Experts of a small language model.
Experts: 96 experts in each of 11 layers, 64 SwiGLU neurons an expert, 6 picks a token, a softmax router, a shared expert of 64 neurons.
Training: a variant of SOAP for the experts, 611M tokens.
Below are experts of layer 3 (counted from 0) of a mixture-of-experts language model. Rows are named router (the router's row for the expert), gate (a neuron's input weights, with its number), up (a neuron's input weights, with its number) and show model dimensions 0-255. Each number is 500 + 40 x the weight over its row's rms, rounded and kept within 0 to 999. Numbers have three digits each.
Before each expert's rows: a language model's description of what the expert responds to. This comes from a sample of Wikipedia text that the model never trained on.

# expert 51
What it handles: Table cells and numbers. Column separators, year prefixes like 201, 202, and table headers in sports and election tables, such as Total, votes, round, —.
router:469519557472474460532513457507487485527484509495559530407537499432520555525492493435528449470475475452471467550501498504482528450530505448501488489473489479382507426492471543472487470474469454531456474497557508528574470481478448532483527496456543493533494556591546500455450533508520478462451525429529489530559522469555501515449534528493540502489489443492430470529468511478439445515515480505478537519489515484464504513526513469493460589501517526439549501462502466491498583491481507525429505537484511473456516499432616584479567458438474480478520417524493500476493490426435549539562470482514520518400512544533433471499451480469497426536562427462520523433528483503486454465522547580380460514510591574477445491503473506466465570476456572457568528504490467497519475506443459
gate0:474567494530508436517483484522580478491512564541523595460591463464603516519455540576508531526486563568508474519458595477438469500490548439528512605506476597427501498456481519458550512548469483524536488488541515517526466545540495491512492495459464523485511474533531523540534532470489487491452524493512423568519491471548478499523444447475530529518495515524429473450486498449500489523454490517499547500472455549559505531511534502601469523530470486507556508524491541504528490535481520504464515512480522545503510522579497526553501577447511470536590454491452478582548504442471523488479523484522548502437491517550424522526511542498489545569502502477530521478541488543486471471452604482402499461482493487562430523571516563524435519551403549516525587498493565485483543464495433
up0:499599474469481499555488454545547513553523489526523610480501510510568511441452491553515498536507541505497470481552550420474516464502546462512535527471424521539555484536497533497469487542514528540499419538489523511527514493497546487464537519482474456575586500558537573499570520507526577496476536445515485482486562458594485435525582499489533497502556488551478523475453503472458503507486522500460542483444489527482553441550536469522470526484433538510488548490474513477504545550552569566477503515545519501535524505574475515503549504414543473538589502511445482519561469384510506589483529532448548598401468510553380493499492478520525541515523414527534523452480501528477511570468521459463528487482538510556498535529472566510495563528467513470551536457492504525455487475542501
gate1:499495445535512459549513554496455547511502522490565415470540487538504484440475519463504505609574495477441515575489585527520495481458553476465551537465509592539409480467503576473509526544489461502491517589584511560509499459527493477512489472477530430512576497537531458532463531487514425461459579524516544501521465537477520510542540515579473509565582485526577507434501527539530485565456547471542493513520472456434466449473503466447456524563460444440544517535439533469547553520544469478506465482459516506516496528461469517576480456500438468529515491473442541443557472501436501503547495504465467522494489485510497488503469424539519494557500463550519513541539509491464430500512479536477461556522451498559438413552562435466457479462555521558490495493529445477555441545486506
up1:477518409460531519534562536476521569461433483488560477430489516492519513498442482551547528546462444538490490495484553501499474412543548500469460517481494509523367482537551487504489580434494523554476456460476499419464522429512530505512478521427531527561473556511467477576448472550486457481465551470501475511539508485465450459540448478534490486424568535470456415418423459429485520540441505509564470516459512510512563534476471504494489536509421519465537574470513490447568506519482484447516514480479506562508473572493565515578454512451471482470492503423569572476485475531505478525540450505528459516573541472492479523493453487477467525533511490574588471500546499465485476478556546484454450523436450504496529493535436464469464467466450513486501498514434458505438499499560545
gate2:528567574543547493491491408512506520509479548515523539545494533470490500535509536513399509494544486457485524507502444488483410450554512569509516557501525515506494463484491506466487452479478435465449554450477405511470437536513458556554461494405522477559484464478534546479461483520465499468431482529461498519532556527475485490494494518436450488503498453429504446529486480515516490510461459513507424419516518497504496466544499494513520486490538517498567438460523479498502535502411492468515452490492477442495501418429570547514496456515508561550501502505494499491408473499503430465461533441504587497489409460580435434524574548503512423515535493469528462496490461497532520523547353454498545536501510539542492450552497480445480504481447499512500419442441535526506600533439475
up2:456567502470525459483435503499564478567502520484479506475440441532488478558531539462464490504446540517551534517545480447472497469497393489531468577550534459518519529563430466453537455461541514475432474404467507536470540487474551524499499466395504480472495521540508539559455563473494549529486468509476482484538473548594523530461483476492422551547449434560516552497517537562452503515465492527514518492516501459532498460568497510480437447512507516436546519489506496452475489495460584529519456556473533475497511454508498420472547469497535441512439462448509533595467459488487500471554509516466486512489540527511533441469469494565540448475480490432554481475492451524547537473526403498505620472486511470578490437479443598481526515499431506505517479457593460488506473467533457
gate3:482469495508448447524506453499522551515501525502554471497527448519512464488471481549508437484514468448550467534521495497528459438576537476420520481402439466487573431474539465563509524526472446491460555513540461554531455567492489587516500450511466476502561528548466519571505473503417477561502503416537513473550544481500500495463484474457506510459501470532541474472457511514488531508480543552439447584504558575568486408481528473482519499392530490448511504545480521478494542486574450523470594568499482436503494441477456585469551465492497478486518488448506472538436428463489521524490468431483553438554526578495417555517466472483473556519487427527501447516510564496494477503509460526429520440477556539440445499497487470455508548464484512528470555538499519506477523454475573
up3:530502520483463484513515451503525527507563528533548453488510419467489496518460486496520456536458479440499519536559518439511451500589530504514566461450402441450528426460567466545524472493485489502447547508515516501499474558478493570523514502430494494566551522516468508477501463445449528515459480528440519469550465539468492502513502415501470573503550464490563518500487587494489453496458487538417548582508538573554445498466507423470526541485494548454449480489440514490484490560530452560467606485446467516488572483456505591535536511417488459465516492474492485516452423470507597506453468467505542435568474545494462583457541470531522543493509419507537458506501525470618499505522527513443522493549552520484463505482530440452530507476508545572471501487491473497463540439511509
gate4:510526528514459401498470534494536457570480508533502431447474464497535512502367523474454596532524577464542505520506532515567484522518483509509459500497542452416514489488537539549512506503504483560508473524528485455539510491600452435477577546550494459464407416450455485511469535561454481411445544460440504537513487502479543521527546506504482483488457467466418489540504514516528455491457532498490501502507412514455514451476519477414506543455529514485530510489468483534563535475539517482514564534534508459495538435532525559603465484483490507502592482527505481432502473499497478471460451441533443521509518478478546399484534518550491537471509458452559564511566498469472494565545489547496516507537459454488552503518561491488470498522468561563528524452499504460505428549426428
up4:493552566476562508424525507509594549517549569502505539514476442502464462521487505464532495620527546503486509432525496492525501529469539484432437555480512512535499518462474469476516440449513473531535489444499529522537461523424466543533517495505534469492484535441485443455450533476448511531549498470485535524484528501434433534527553513539582500507396489455478517455494519554486477532507523468548434531409462496525422499537490547498470458488501542502517544457503474499558444568491564523494549560535471479499608553407491536509431499505517485489543454487521495501512512482469503508529468493476441552445413562504601552487442496503439533578529511500497485527448545510586554524519449527530460426503470507539530536564557470516442496481514505449438479496551453484511574471569490
gate5:510560604537520510547508478546542510520483503489440491476516514467429547469459444506505480465490502472556539470489441530478496469456471383472525486546520460421456507540536549438543509439492489556550569487499463513503433545480502534512507473546578547524552507437472470448523523488400498471442519535512621526490484454544506502444525493512440527484535449535434481514429426500417451494465452479509506549502493451516496519609413523481527510509523510506538527489408437514534515498469436576497508485498520455450463510401465479501478489466507513535509562481533502503477432473473434453413515507557585498442455513526544481530431472463495520487469463457550489470507496462511468472561459549525435501509532508531466484529470508523509521428501519515515490463507507502622501489459530
up5:499444487503553508463528539477467527465485495455600534518493511417534466512560520481507551510458507508511443516438525476597480507508527487440431514446415535532482479500499536522476564585530459518528483522542552475442515521543509532506437516448511513487427497478536476487567500508558533531483443458554484511457553531501514466485508501461500497562504486464557490481552560482519554449520502517522464410471476549481501479347614412545537527516472490491438442540550575499480533481539549502491459487515424483513572469466567534508525486550501491528497496533522517499526494499483519605531458496498474465455462522485451533407473497521512440452561504576481479489512494510575514508475526485485503536449567542398475519422558520464476529536502543464551499525464597513462496490511502
gate6:539544501507400473536503504492512496568480554534597512501455521486592532473555503516536482537543536520499444440538503463513522564465519434452565539507498521509468545455488471477484472532496509581503423473474411443568446574480455514495585474480559523439554469503498540523498501495491424517545496494504541491490418461487548453475554586435500456507454482487493505524473487441429491520484511535488531517506463512529537584526486448486506485491426505443538481464458473489503585535586493466517555501533484563480524506435514513496488535491523532452500451527526396422532491543485563506498539487545463551430535523512517439441470467447569467520446471497480498480539484552524460539532508516472517539504470515516525550542443552447487562380440489551531490447545514498491559516501552
up6:468488554422480497543524516548537495531423436446486401475477526544472535570479534473534445543548488465524542524555478482522479563474491530498465535478533476556535490491545478489500499518535496599454460463441474454420521499474496517582447502414446436542442495521526484510510575512481484468448480498530495510499531425479480450464562521564517469468433526519457485523535492486461559517412504544455457481516512563538542470497495466542521471480418510500451528364538527533564507547451530513524454565519489470501496519450536519440436474487538502500520488554475465471543505506582531497484437506451465554488533510537442479473518494506402478464562508469510511532553532452482449549546528493461487516487485522567502502540489389460524420528475433530491569541457456502465509526487568
gate7:498531478561569463460542498486468520539459490453574540525516566473548510518491500470498538497429478454487529506415488420510478534501454504506528495548569467447511522494469559519469519453542408495530441540553540506573509459564483541476494464488522541454502499552493597431471467523487511477505495499497412543510552475477435500524506467552437474553577451524430534517437424475429478473452426550481497542527477478440529452516480511509450414485489494493507533500478411471495513537508543490483498482485547487545515466559581531471529513403506423500522453512501443526516467460467475477569475490440557515414525548557466476462557542476521479569479443511481515461545473474513492443512458510409504500495594513522535496428509511549471493467462483469483525471512544480602497550448469
up7:477485515511427521545480501515608506510496529520421488455517402485465439508535566470470431535589468547572494519530521505478534476490555455487467494509435497556536490524506420455566449516491577510499530433514427458430492494468539486460500593510495514521463443440541447566492553470504505572505492526504553502511455519494564516437486523433571493465457527464505427504568546490509519533547546473489530425448521558544459544494488458458578533514520483487554512479537561546485485487439471549550434506517431437464425510436443446552436491542518516571466507527538533481532510479485487545428505543522474486540472455531550478542467435510464526441479510522488455547488533522489481539470539490598498476493462479515478529560498478506527466536528568510553484487536453533436511488523528
gate8:493560467455495486521443481452482534458454515453487505489553526446623449451480565468487517482546494497491482497499451595536525422502532469444515521509530541493439556490469439471545481446490524531518438583613475501495559536507521538512482514519575498503480452518480564469480527482509498489523528412518487553520557471519529549471490550464515424497544438454515516458462580443503485484530537509533510429483559414534474532530562497497462465493474476472458524533531532450525560400484469482521412472524449506498585463468435541501452455514515463464504513493463603505546540480514535530490515512550526533406503450562527531516526448513533463514557443535507580466510528454534489541463485514511491489545476536478492578534452483480471543495534500429551568505489501474530569503421511
up8:475502535508463448466473534481467436460521518454529493506461499545492425527521531442511492497482500548513523484570526526515537549506533512536423490514465537516498514531496542534499510534482545506499504466532460501460591527440498461520472501499450515507612506465505493498464491462491509619484538500502429439426416527461491500513521529556535485478519476410484514509493543500515479463490574552544545437452463546445474526525479500555489539459563567482456421520551489574495446481504644516473491527442531568523530564574508516452514524555509452509489538432476464528469501549439564444495513490510511483445496540493554510493607530465504502516525488484488549551495560558524468562510500406538499488509512502483442504538495465442469401467556600508521501478521492533443558461554568
gate9:586486575485514502469492516445476523504581503560598541441484532469481530438524436466468481583454531475510461514459564445513532425508424423494478494474539482510468500456522533489507577513500484536531508563522539451571411510477508487472501498477450478476536487529494571475533408443491556488463535505476522504478528491473465455519524436437463435488515528511565514472484476491449446510519488446506473557500490438514422514504522511580501563396464531428551519453501489474510454457512493528470498529542539403494553467526421474477513475578494479470515499469497530528547487466467559545516535520475498527454479534499377498475394526545546434542501444490516571473532492442531530570494509509479520500433540475491490565498524470446443480560549483505479460470534471529490468496483540
up9:431487444524468490502446458539486502497408531454388456529525443554515519572471577515560445507514505582481521449511452508468506560489464577557487478495472532450520450588464464497507515490455500489458460443474401560430562481502517519504424476506534465553496505451518420556495534520525506535502463467495449516509493492545541528458477539508538444485545423529455491499492554509473535456495472550488496491432527515510522438488542543379523457556522483508459537549452499510520551550504461479541439490466507540527502532509497554484495450429517510541511516498452516459503480529502434427528512534511550478523514508500601533441519549480426476455501495490443447487460496564443469472566456468502490502519505506416515416489519570540574575438475507516566499481469550478499468476522490
gate10:508524477572519444485520484476508545494459526515469530453548564510457486527511472455514469479556533542550458476558548512474541498536428534551488508464460512441473535529552514484471497428525461531481466472499594514479405475533503416459436470439429499411439519445549548545478495531500546488456517490518457538513488447502582572585552542513518507474528497537460497537482477557517533478492541511506620469488516527517454495560558573441479558470551537495517464453510476516484511546473515525558490492547561510468561536541578511492546526491500525525443455524473484497465496522438413446473454474488510517505537520539542450445478534519503456548553439501531572488555490470505467557523554518451543474494464499484563445540522577511472414457503398530488531503510555500464521520411459
up10:476488498494521542572583433564481575485502469464486433501489551473516499526528470488457504466564493415575457500490513524480486521521492456478515502511464515456446522467474480486495460496502471473496476550531482517531525467487468469570479643505460478505518484477556538490458574520472480490473474410498498518500468447524460522438499473586473474483545491558517465556498474495474547474555573491518509441412467520406494497440506519504454529549486469433479490455623568531557542514516496505583494492515505520462426527519495517554466473522493496490469524516519466504541494492503553504505457475513531553405508543512463556579445480461483549573438489482494467473535487420531482469497445488433471502530582438582447486459492444502590489532401520434544522465486522474554506491467546
gate11:504528488472516500551515424556466541477531572466542521493487468511527399457466532522460501502436547540494456521553411466480452481441485452455503500533522506533478426527510587539405428478561466542497505451481527381533457543517522519451516450513517545554544474551513513449518503488521521470492561503578527499471489519538486515477532485533524498498503505561602475445544491525464469476527550436549505478540556473525483445478473449506459492530474532527516488505499570456492526527471572569489547503549499485569568462517517543503578491551408503418540472426525457478502499469517526550515480479444440545515525435440455528546466528530496475428447450493437499519523491534531580430505538464504464488424596514530443547472481465461477540531518495479456565507498535488474553503531500
up11:512584567485554502529481497542481457438482514502564532502484474528493515454520549447484447432516467550514514516557420500499518456572487531524480464468459532572547477505506558572461448539549570496456402510495537476558498522555484480513496442543552491514507501467474526465465553404512512547509511469539480486472463575486521446479538484525471468492583480490520527555478590483495574544515545503516470488485512484549443512409500532498474553427555463530513512488466466476468554544495561526462512503504512450509541563493515505438542505464491501429480417476443488516472423486534477500541549572432488506460489460553601516438478575588467452464474517539455564530459495574501580500529482450496434454492505518541436514440518463513497465515564475526522513540523520558458467439485535
gate12:515479564551458472480473462558461563520496498439532432475482442469615510493462535501502501492527492451544474541443495454515423472461508493489485581415554488456485490511543549421478499497485527483536478427481496445600450485491537525545541520443491542525525522500521476570416516455476495525487497483485496523506503537511499573557468538563527468542457500510464519493510437544483500584542606504526520471560510445460452561514537526464454467539452483455545517447490516473568470526465565519409528531551443501462494500522497554510559458387460552553518470527525461505476517397491495477527527463434518492457495492436394518491535535538531480527545454416513556522486493528482507488497502518445561448479486534486432503529491515477515526478465526546481499540547480489606511480459523
up12:517510512476491491454428541552555525469508578531539520510456436562505495532504572513491460439536504520554538463476461540551459538441433542544518539490474493543548475438451619394473504502522545491505524499579551472418527465495497507518507590485523480471519497483490596498491458527448507563556437461522465507522444544500514558511539498470486546507477500418496513487551504491528510518496582540484500408491449498508502530471470587475455464489474486489480492647443539508468558531465478516505561535498515468399564506466431534525611502509427494505527438535482511459524511452471514445470529503504521487498439531523481527470472511570515437526517498473474540519480532441479452445465449482463531483458542493439489496520512516499429488546492523511449503468529500445524486475591490
gate13:553496457483506476511463456510551500506505497529516509516491526504503438464527494552505499519597518512449459444538441502527500525627464523520529530517435468521562460500498506503434512472472508475464500585507507527478448516474482473471566482551552539481518436523515511513468543475524514512451487464526565565586426462543481501528502522522502504471519523422499406509432448373532435477564505473470483478556493555528516453522484540514539546494461426440528520444538505504516548449557456456497512425482528520533476490465575515452473506471557487513471492449522469440509522424450498455477502518473513505463584518587445473485488487530422502495479551569493505523562542569444423495538504578544454513538473490558425606500494470510420469459435554504500501450483463466490520516474467
up13:529475500461511483541503539542538447486542476399528467557475533480447488567524479454493525474510460555539531546417512511480490538424504561488544481531534546520466546487438483535534478505528438496447512402501464496485556432537458527462423498511403493504499519463413472461499487480545457471553539517448405505446526513420538524484514521481535467585497564554485583502557553558500587564529455553485510530473478504503548522447502567494520483511518476510440471553547474507471439570483491510450453493536453492488456491518401525527598544486506529445512570497542423516483544520480512541544434481537485479559474508457493533538469465470533469437495490530527505490504464449499538463444490428506493504479522498467542467488555527569583535541539495506487480479558553505562488434474475
gate14:540538550408502524527397587476494446499530464472465493493507504517468508463513493399515537558568522506514456521449457503538493559471498527534461483510502517513536481518455502577531474466509497524415536557458539490514482502479573499452529408526414460530458507474531486503513539536514521499505481439436574527475548470490520521475510448412534535491470532504455428581427515509478460487468449476414500516477539473519474450501439497505497423469487559567482493442544465526545478439461484478574476510497506475460480423424453501394500473497500426521546488402491479511497478489471461528517502531441512472554515489505511432441514518477563489474513417435492523462457500515511500491478507486493520437464470508593416578460437524498460524512548536510540525459492444409481480493508476
up14:504533518542509480479450493523448493463426454439477414520413567570429480497500471530483565591554487511501443502482478476501457516516484469495533487611503507537464516558458545503502570483517521458493585530472458455585457529534473559501448501455491483461545482502498521428518418531421529549455534515436526517551534490539505484518524526479462467518516498549512514467494488486468532474506522516537481467494560465400525492525456494491538584522434478574557524557482506527535497445479514524486471494485552444566443433515537496468484523555503575447503549515491481526458511511567487510491480494433527566456535503516433487478507445475579464458476521504548583567499479477577440400476470482517476551447544434582490554492500568489455485529497518433438487497486451465540493491515485
gate15:488517517402490548457473522494519516437508498541587530412466504486487468409563510562480490604503490501488466492547499555472573510488437417516504498507491437490587562540504556510494445482506548548528513444510542509519499510472541439524523521511535549439547506529447452505521525517539424553419401474492473475532518449457514498501471492521511494534460421469464521499499567459516481429445518459470503486517513490437461476491467514579535556432573541525547442530574562506575477517606511461445543550485477540481505446450539431489528464533476482571492515539470518521528499483512436515597577511459495502494507476494537491426489498456476509510499495513535476543494443526501507466424581535465442526482532453511548483540498463459469546542458491478511508519503556559487485435486488
up15:550497436527512508531526471567510424508492451527514438409409457533563501529455485550503476519472502419486508479439545485500470461468515504542480536458474530486455559522507449431445489511484549497469487503478493517524572487486500556423481465498509526514535545444491524460491464506483469513496564537525499541542485466507464531385492514499519468442454509575446566458539513512473499502503465511480466514509470415506555554560473552498534496557479513436497513554555450461476487513492516456434487479470519515561511521502451493443549464519463590565427530468463548527476482516584543507474486491452495429520446498498548505503536465473460477459430495455465421427553428533436465569543547484507509453466474511506438491461619512475543538405548496514512466497524457454457472438576463
gate16:539575503418461489491557466490448505560478518476522522567538509464520521490444496483497490490506512529445505493508527496560496500590487533459470485492472511504498540535508558453420547499505538561500509496521446578524487569531515495462556500467474517521530437564537549526492467508578491416466520495507524529493543526480434498494535492510487544502445501454477471506521542539471482432489494436532490466462515490443562499479496431459480553480470491473483506488464526546532511479530618555512503483509446542467488455543583552483428533448424477415438519466498590441571462472515416483503480508597483431506457517535455494484522498418476551532538451433462566436513579509467519497450564519449482448532535587505431527504499534427493547459461506465414502510507468470413475488485518
up16:429515475502473465475469554525475517543519584526457434449554480444493467460469479486574470476498485487558473489546429481442521509484490481571517473454438508479482452473542525526512496428463476460499526542541483468492449574569549461539471488576546516642453563490490558530492550490523538519505543529517430499548505522582457468492540434512509494501520621488467431554470557463514475524544537417447514464507480467577474515580504461511520581470488489448481518490480440480502465476453447471500483543523470546501566490483522545565580521484488464554478484464501468461468607520442505540468535546457516497587547494468517449512441428480454527501523518484491527492412495457415512502516499446454454488525481447501519445472490466506526450480486453501527508481530492557493468464530491
gate17:502545564442485426500481516508488502514523481535460506525544491451560510529490557471490483517510497438526514485525535491526533543520556543542546439485499495465466529456476452510492462480471484563429496526522557501475514521530578483400536464536564545545565456539524507503441482449479524506502516405530474430537450556578508442500515482553490522557507467511477546474541501450527512535424441511459539473460513470521505471492476447492474498508479531494479516461465422449433560462540572578463493572536514500466544445442546558479532448447482544502506453541449464493540532482479530513468505539445523469491488463545475453491486461535543504506409560388469550456541516407529516498542517571469521559509528505506475571447518569499458593526512621500482450453481462458441514530474451
up17:481525438564519537506503458477503463457464466443494531502462477555471509456489481556478522464479505573521460455496493427464512470502494430505475540512517544560526436417459462503515544514540558441628483434467479453511506507530447552552507489527454448468500516506514519525526565517471495478509524606495558478485512478449532486511521507470451442465460538525500426522447474485494499466541552522535543553509455604484524549502519648525533440483521500512543511515488557537452438554498447451544492432546517544473501523549477490510486547515531481470522487478572531524470453522505501511488431503541421489520469477459500532503471531518478514517580502593516460536489446542483497547540507501511508427432454469522486464544493509483526376476493383493466548529559556555569478491526507
gate18:566492496517461478458525450486524473562536498488518528509482519520508509452489579491483501442472464575405499567512534485424561512499501498557492527520532538510546571517499494437513546518411477416526486496489489492496541466580493436495436520372402524532529485488495513512486485528486443452466512450558540503560501528533427482489559562504504516567488450502456503477502572567470443454511515538453533442440459444466525556453524531425561531535472556396519492475465545540533550489491576469503497527514457434510468538513497505480468443497493508477558502466508517543510515525442541471540491586480508487468496532483439467541437472508485528504468439459488467499565545567485489521466460530410533527477520521514563493436533512486464500399489477506444522481528547565470429449516466
up18:450483429490484530423537569530455557448442449535416512517463577491520576545490495479465493592546462416524468498528421519557432505525448453567470441585481496463491540465470470547456523566544426556514486503525503496443588495458531478508528512517506554432428535430512520495443462478493556517508479530544505575468584502498539524533510452478545440512482514489572543524483465459523514501531424492438456558449513537451438447452462543425508472482548580504441495470504508458486490512487503432492540562534556478543533377536495520559494509495481492503515499527456535545486475475549513487456390525545475538556512529520527548498472518473507466483494541479506522494508509449502501527509451454532520540517499520564491504462490463501461546550461555497493489469494501454540479481534559
gate19:532504526490541528575479494519460536600479466405485537470444504480490472485576489499482510396416485478518551511501485506479528476482434460500558514484498474474449540455513480486440484473544521485480475469457502467504516598444497533430456552450484521474541414480492453471513564476464460519440478520572506447479476467603468555465531535501501477499512516533488480433483475516459511483468490520549573529460457509476564485507438509551517493407536432454523415492516501502444555543536517510525466480539549429518450469462415516553519423430443578468502553440511547549540437479522451476557498529497494542454488516517497516521504476515530472492511442510487458534481471529553426439536426493502468467535519529511499459528436510521568547479565524491528503457519429511495497415430440
up19:531544445528483506463437544468547523508460504530422492522561485527466463621515427482501454489536492493476417500498498447494443481485477495424470539510494474583530463458496479518459495534514478570498418481587507498519534530442503524462503442465536455561506537547457470532510503540464529597549482536498503550506535581543458429521499545585482519471548573544503530496498455458486463514490504428476487558525498486518506515519470481470478497535448516447470505442507525505490511487495505470463538527534435522462539489577535464482566519493454509540535557461484493511488452417498453525488427538454430438510468473549524517531516491481419422437535516493475484519535537508576583512487548448520434476485515485451550498590408499461504406453476482562503526523547458488529513405459483
gate20:493620545461560489594508470527512566529496426491391500416491474477475447528497509470455491458539491483542534559486531428474524587514483452456564506461500535460522515507491477502472469495436538509473434512403460518517490498491495485538525561501453430480475498513517491395477506458444432509526551485526510523582414524480526508487535473421517501464447490517498488551495575515465506615491501441501544442418531451543510476422563493469429471464502460498528543520547507529528503497444465478432427513505524482409470506492491518521512469473505520530494497476491451542484550410496483579496464500498391458527485508503498456507464506500514456495520408486491508495519480469503524450543500430444531480557477523547464511548467527536568514495528452504491545489527454540518483450436477
up20:517505566492516516481430501547536489534491516550414428455471515522408507552515511469478463473473543485447441474506496479493455570493565535521498453523552500466518539516506532478529476553568528504546505538528522467545507478508564460534478543530537500510493554554523544455483526529523426463525497530548454473510530565520531582511540455616501510496446548537524452463489543504552620477536558470454505469425504465496428519476460521499478516510519498482453580539494476528505542537524437483548484530536522413587477489470480477502575490473504466447578433512486444449564543534492543491491536475454377518515500467488484537483490523521562548533504558499516529479478526467633565483464500514403470513524437498479460452472521535523486443551484494474461557474540466524495499551538466
gate21:552535529488494518489564490484495522564530455501542500526553511485470505551460470445556542487524477549465530547429540488450559446514489514534489534473522554533533582412495474478516474442544488571512493451515505477444527506471420499446506543473522513514529492592524590513479540512445472518492605487585466456481565532550484479473517467516539584508487550541518511542499504490513423493507513527483503502530609463558463489481603526510550500507510514454577473465471565506506540538494521542499515483525505405543491490485465497499537586432523478505507589444511421535562483471383459494534540496519525511509463493501431480511489481520480511547475509473546526480444536498548544539523523520466500502515575499586491460448471482444485593497500444561532494431581467540510483536437488
up21:542528561501540490486453453536465433519481579485516441460494528551561440498524505507574591492449513511474420444560543500537510535481466490483502472490479461479481509522510485421459417412499523533512476466466515614535492547455539500425521490455548487512549465562489500537564486467494460547439501506535545542464523472439447532495515512476522466475521506550519425522471570576509522507521501518497427522511516431486521492532572470586520587550516482483503491533473513478530581484574522491524476512482410409528520541539505520355528436472456486509447435450466529462550457483496492515554540457495481463431552509498496512487464482445559466528574474488556497455437515505493502555497492484554511517528528544461535476435524536459494480521520490489526565517437465521511515494452548
gate22:484559536541479570502446448546454575540482499498421549501455450506479521547538515536501470459455552505461433502446498490508544487487473460451532588510502538478526501469470437532537473461531583495466506540512562475510457527450472450416506473485565443460556439525450462567427462530482520488469567536498547503457558486615479453470466546554532505497489500514527481497491490507494468499483501528490447548463396498456437471532492501463509543501520514539513458557514506485463578487550510461533492496521568502442456436536417442520520537443449442541458464445553543515460471440527553498494488522490508514485552490514567508506443561474484488570505541595475475484514492509537472481472470412536452451419549507508435528457541607479432562490513545465466505469491512512508526492462474
up22:422529537516578454500399497477450560522523548477429440528568483439487495428481556490481440443552451458503441461498477546462458475488424460509409512495500495474504566584542537563463419468494472563493489559540463519509517552544541581472519499549470478530507456524519451480525465427539519504517474511522513490492490519513457522509517423469438437532467448525482482531507532485451535520497503546559492485538483527484557506512470438482489506493465512500463487477576534492437505525494445574510491518502373452525497540546543512474476405562490462524474427507484439469537481531456474538497446493493479581516477521508508543527474485514437557555567503443502439467508500529473451483506516517541575472572516551488475524464493499499594492452543532489584525512563465516507462471557549
gate23:504486518531490519562446479531512505428504502475491509461470545457483483511517492493499481427507512516509479509569462483514533543529522517547486450611477485469496582617526588508493454508535384496512503506505417498444505441486457492550504474440451542521433520531438499559448472464520502477495498520459466518496472437472473452510581496491478492478484482512479498547499379408453517496520558535502485453537502486508471444628508521479443511557490527531491493494455487530489491548531454488494522562460510512514428570570540552437452569452605541458508458463540492477521423471593491468516506440457480542562493571483475477477504500537431476480529453501573518525496583510492403448457505493520488506511528478528529505537438523531485464475480461483491486449479502491409504490513530
up23:553512538507486511586434444497520491441528472514524519456490521478498446462481490551472490406510512573414488525523496467553530533477540577493515520585508462477510541548550471442460463538455434522527531468502471523495497490451445444495458456462520534557526504560501505554494500482449488481430502471441529549468538426517480418537582455489435461478518504549465540514526446438490516503529507467480490477505511548545407467495445539477490549596470506509524495514513501548498516532493490488456469495492481479489499504591535520466535551436591582482531490474493464501555414442518510547521520438465554561458460528525487566526489503556495479509614500536556527489510569464496469393441532508505409470432560484483505483515492501473535496484478453574479479479521530433416508505553522
gate24:530488548494498511576548526520510502492490524471424458471461551467494460486522565493488551513485530536528547489487510524480459538485427496562498549428468520481518549533529507452475471460400472525488454496450569477469439464463496511590515475476556478513484567551547529481487516538537479502500444525465467470449510479470547508560513504428514552496429435473543595468479543563492550565519475503529513452479457428484520450518430463460521546589459486526498505500494438514489535543506490534451533557474536492485552476456487506542515444434548480509411552515501540509543473545513588434586540489466456551502525518465486488450414504514544531596629467445541518521568519546522482518526487562472470528478489447555477474565469532520534463550524468415474484551488527471547544487499494
up24:478450502455515509544519526442571482519519498475536503434504418545470557453528418528521529559494493517473475469520463439513434467437526459489488571500514504532462467557520511521503491516531478509505504441530490453498515480490543468523472517514483522475528477573454489517493504535484516508493530455509494564560458493518454483474519504545561456535456463626515505515511456509565504498402577483495480558548501555513509492524502472493461458552490543487647548558555504501563433510483588458524454494471512468498471536506508480435463475547540481587506525494480487473561484531569441538549502482548505434569585495450548449464598474484573492512449500509500487543456460560529543483477418481574458490440529491454558548495425508520515475511557561474533491487486555475471571574538513
gate25:483531521467458497551484536514471506633550486539504577471465541462511488447426490437509433539516426461452466501472458504514525474419479599505476485511493531471533469531522464562452443496493475516493487515463553532526570486588496505457564451509538536489550581504556542432404489505475572499477476473481495465574488489526468513423484529531545458510504534590513529522432500465488499543470466510452477542474517578484496511507520546493465492500638491494496535521462504521419546472537524560475517635470497517489495489479533541502517458514547494514523477446562505519506473516517526559559427491520520425526476489455501488471506469548522490543416524471572523532503540487489465513574536541469447474504506578520582558523527458480549536495530551542506486485485533495484466549545464
up25:539412441536566502523493486455489477443465522454489479492529488443520491569550504536475538489451543481492534490511502481502459538533531459456524492477510511447489466554511538455527523504485507523464524492513454434422504452386489455563458503480439506440462442437457457563568500474533474502541537504520464556434541500457495511526443460557380502497494450374515477485532461524490531492498481492568503472541473474480488521491480447518493440524424482482514506495507501461593439483409519471551505409481494545472541490523559445550491507486463504520451538639460503448506545483525466486485556505481549599516487476540539519487578505462465506483565524503434484498499556505531500507477438446478520538560471427428439437457436533457490497469494538505541537495466513500531517443496506
gate26:450482480517499434491450515555461514560499542538472514497397519564560489498506524463552459611530521495466594475553487511443588505477595443534540469439493513491465503538518492477523479466533512495528423440529484496535466544442510474468476509476458439460472561512467471537497499496433455512425539479465464496457478436515543471551504443546560498458460520525563482465525546549489524529385483565424524505474459453412489461533473490530499486556493515477561478510474441408516496522491509411471531553567545518519507525477464513425528487491439490559557437462465505485516510540483578506613484555509446503378492555481525516471489489499534475442516497488511506501514478538477488538446504549414456514478465487493534479453540548459471458528481474482506524492530446474502487505477498
up26:475433493474491574498584456475570442487506510465507458497508490477469554522500493499461479498501470500476472520540465524492470539548518517480436460475514476415488509473552551524468504475544495577488593562537576515487502391534483493542483489568544479543521434503584488562558529566519469481560523497453551514541536542485455545553465529468542440474493487536442481505466494475481544510565465433518471455561506562503519570448527522454498481435445472487481575488461487498506528476455534522524433524504497489474474443466583447520534551513458466467497530553472504463498569466526527511471476385404477603532486536478500502466544546472506471577509521493564506532457513457513519431483515520504495449512494519557468508608437552517533542520532488514501518569520513489494433414459561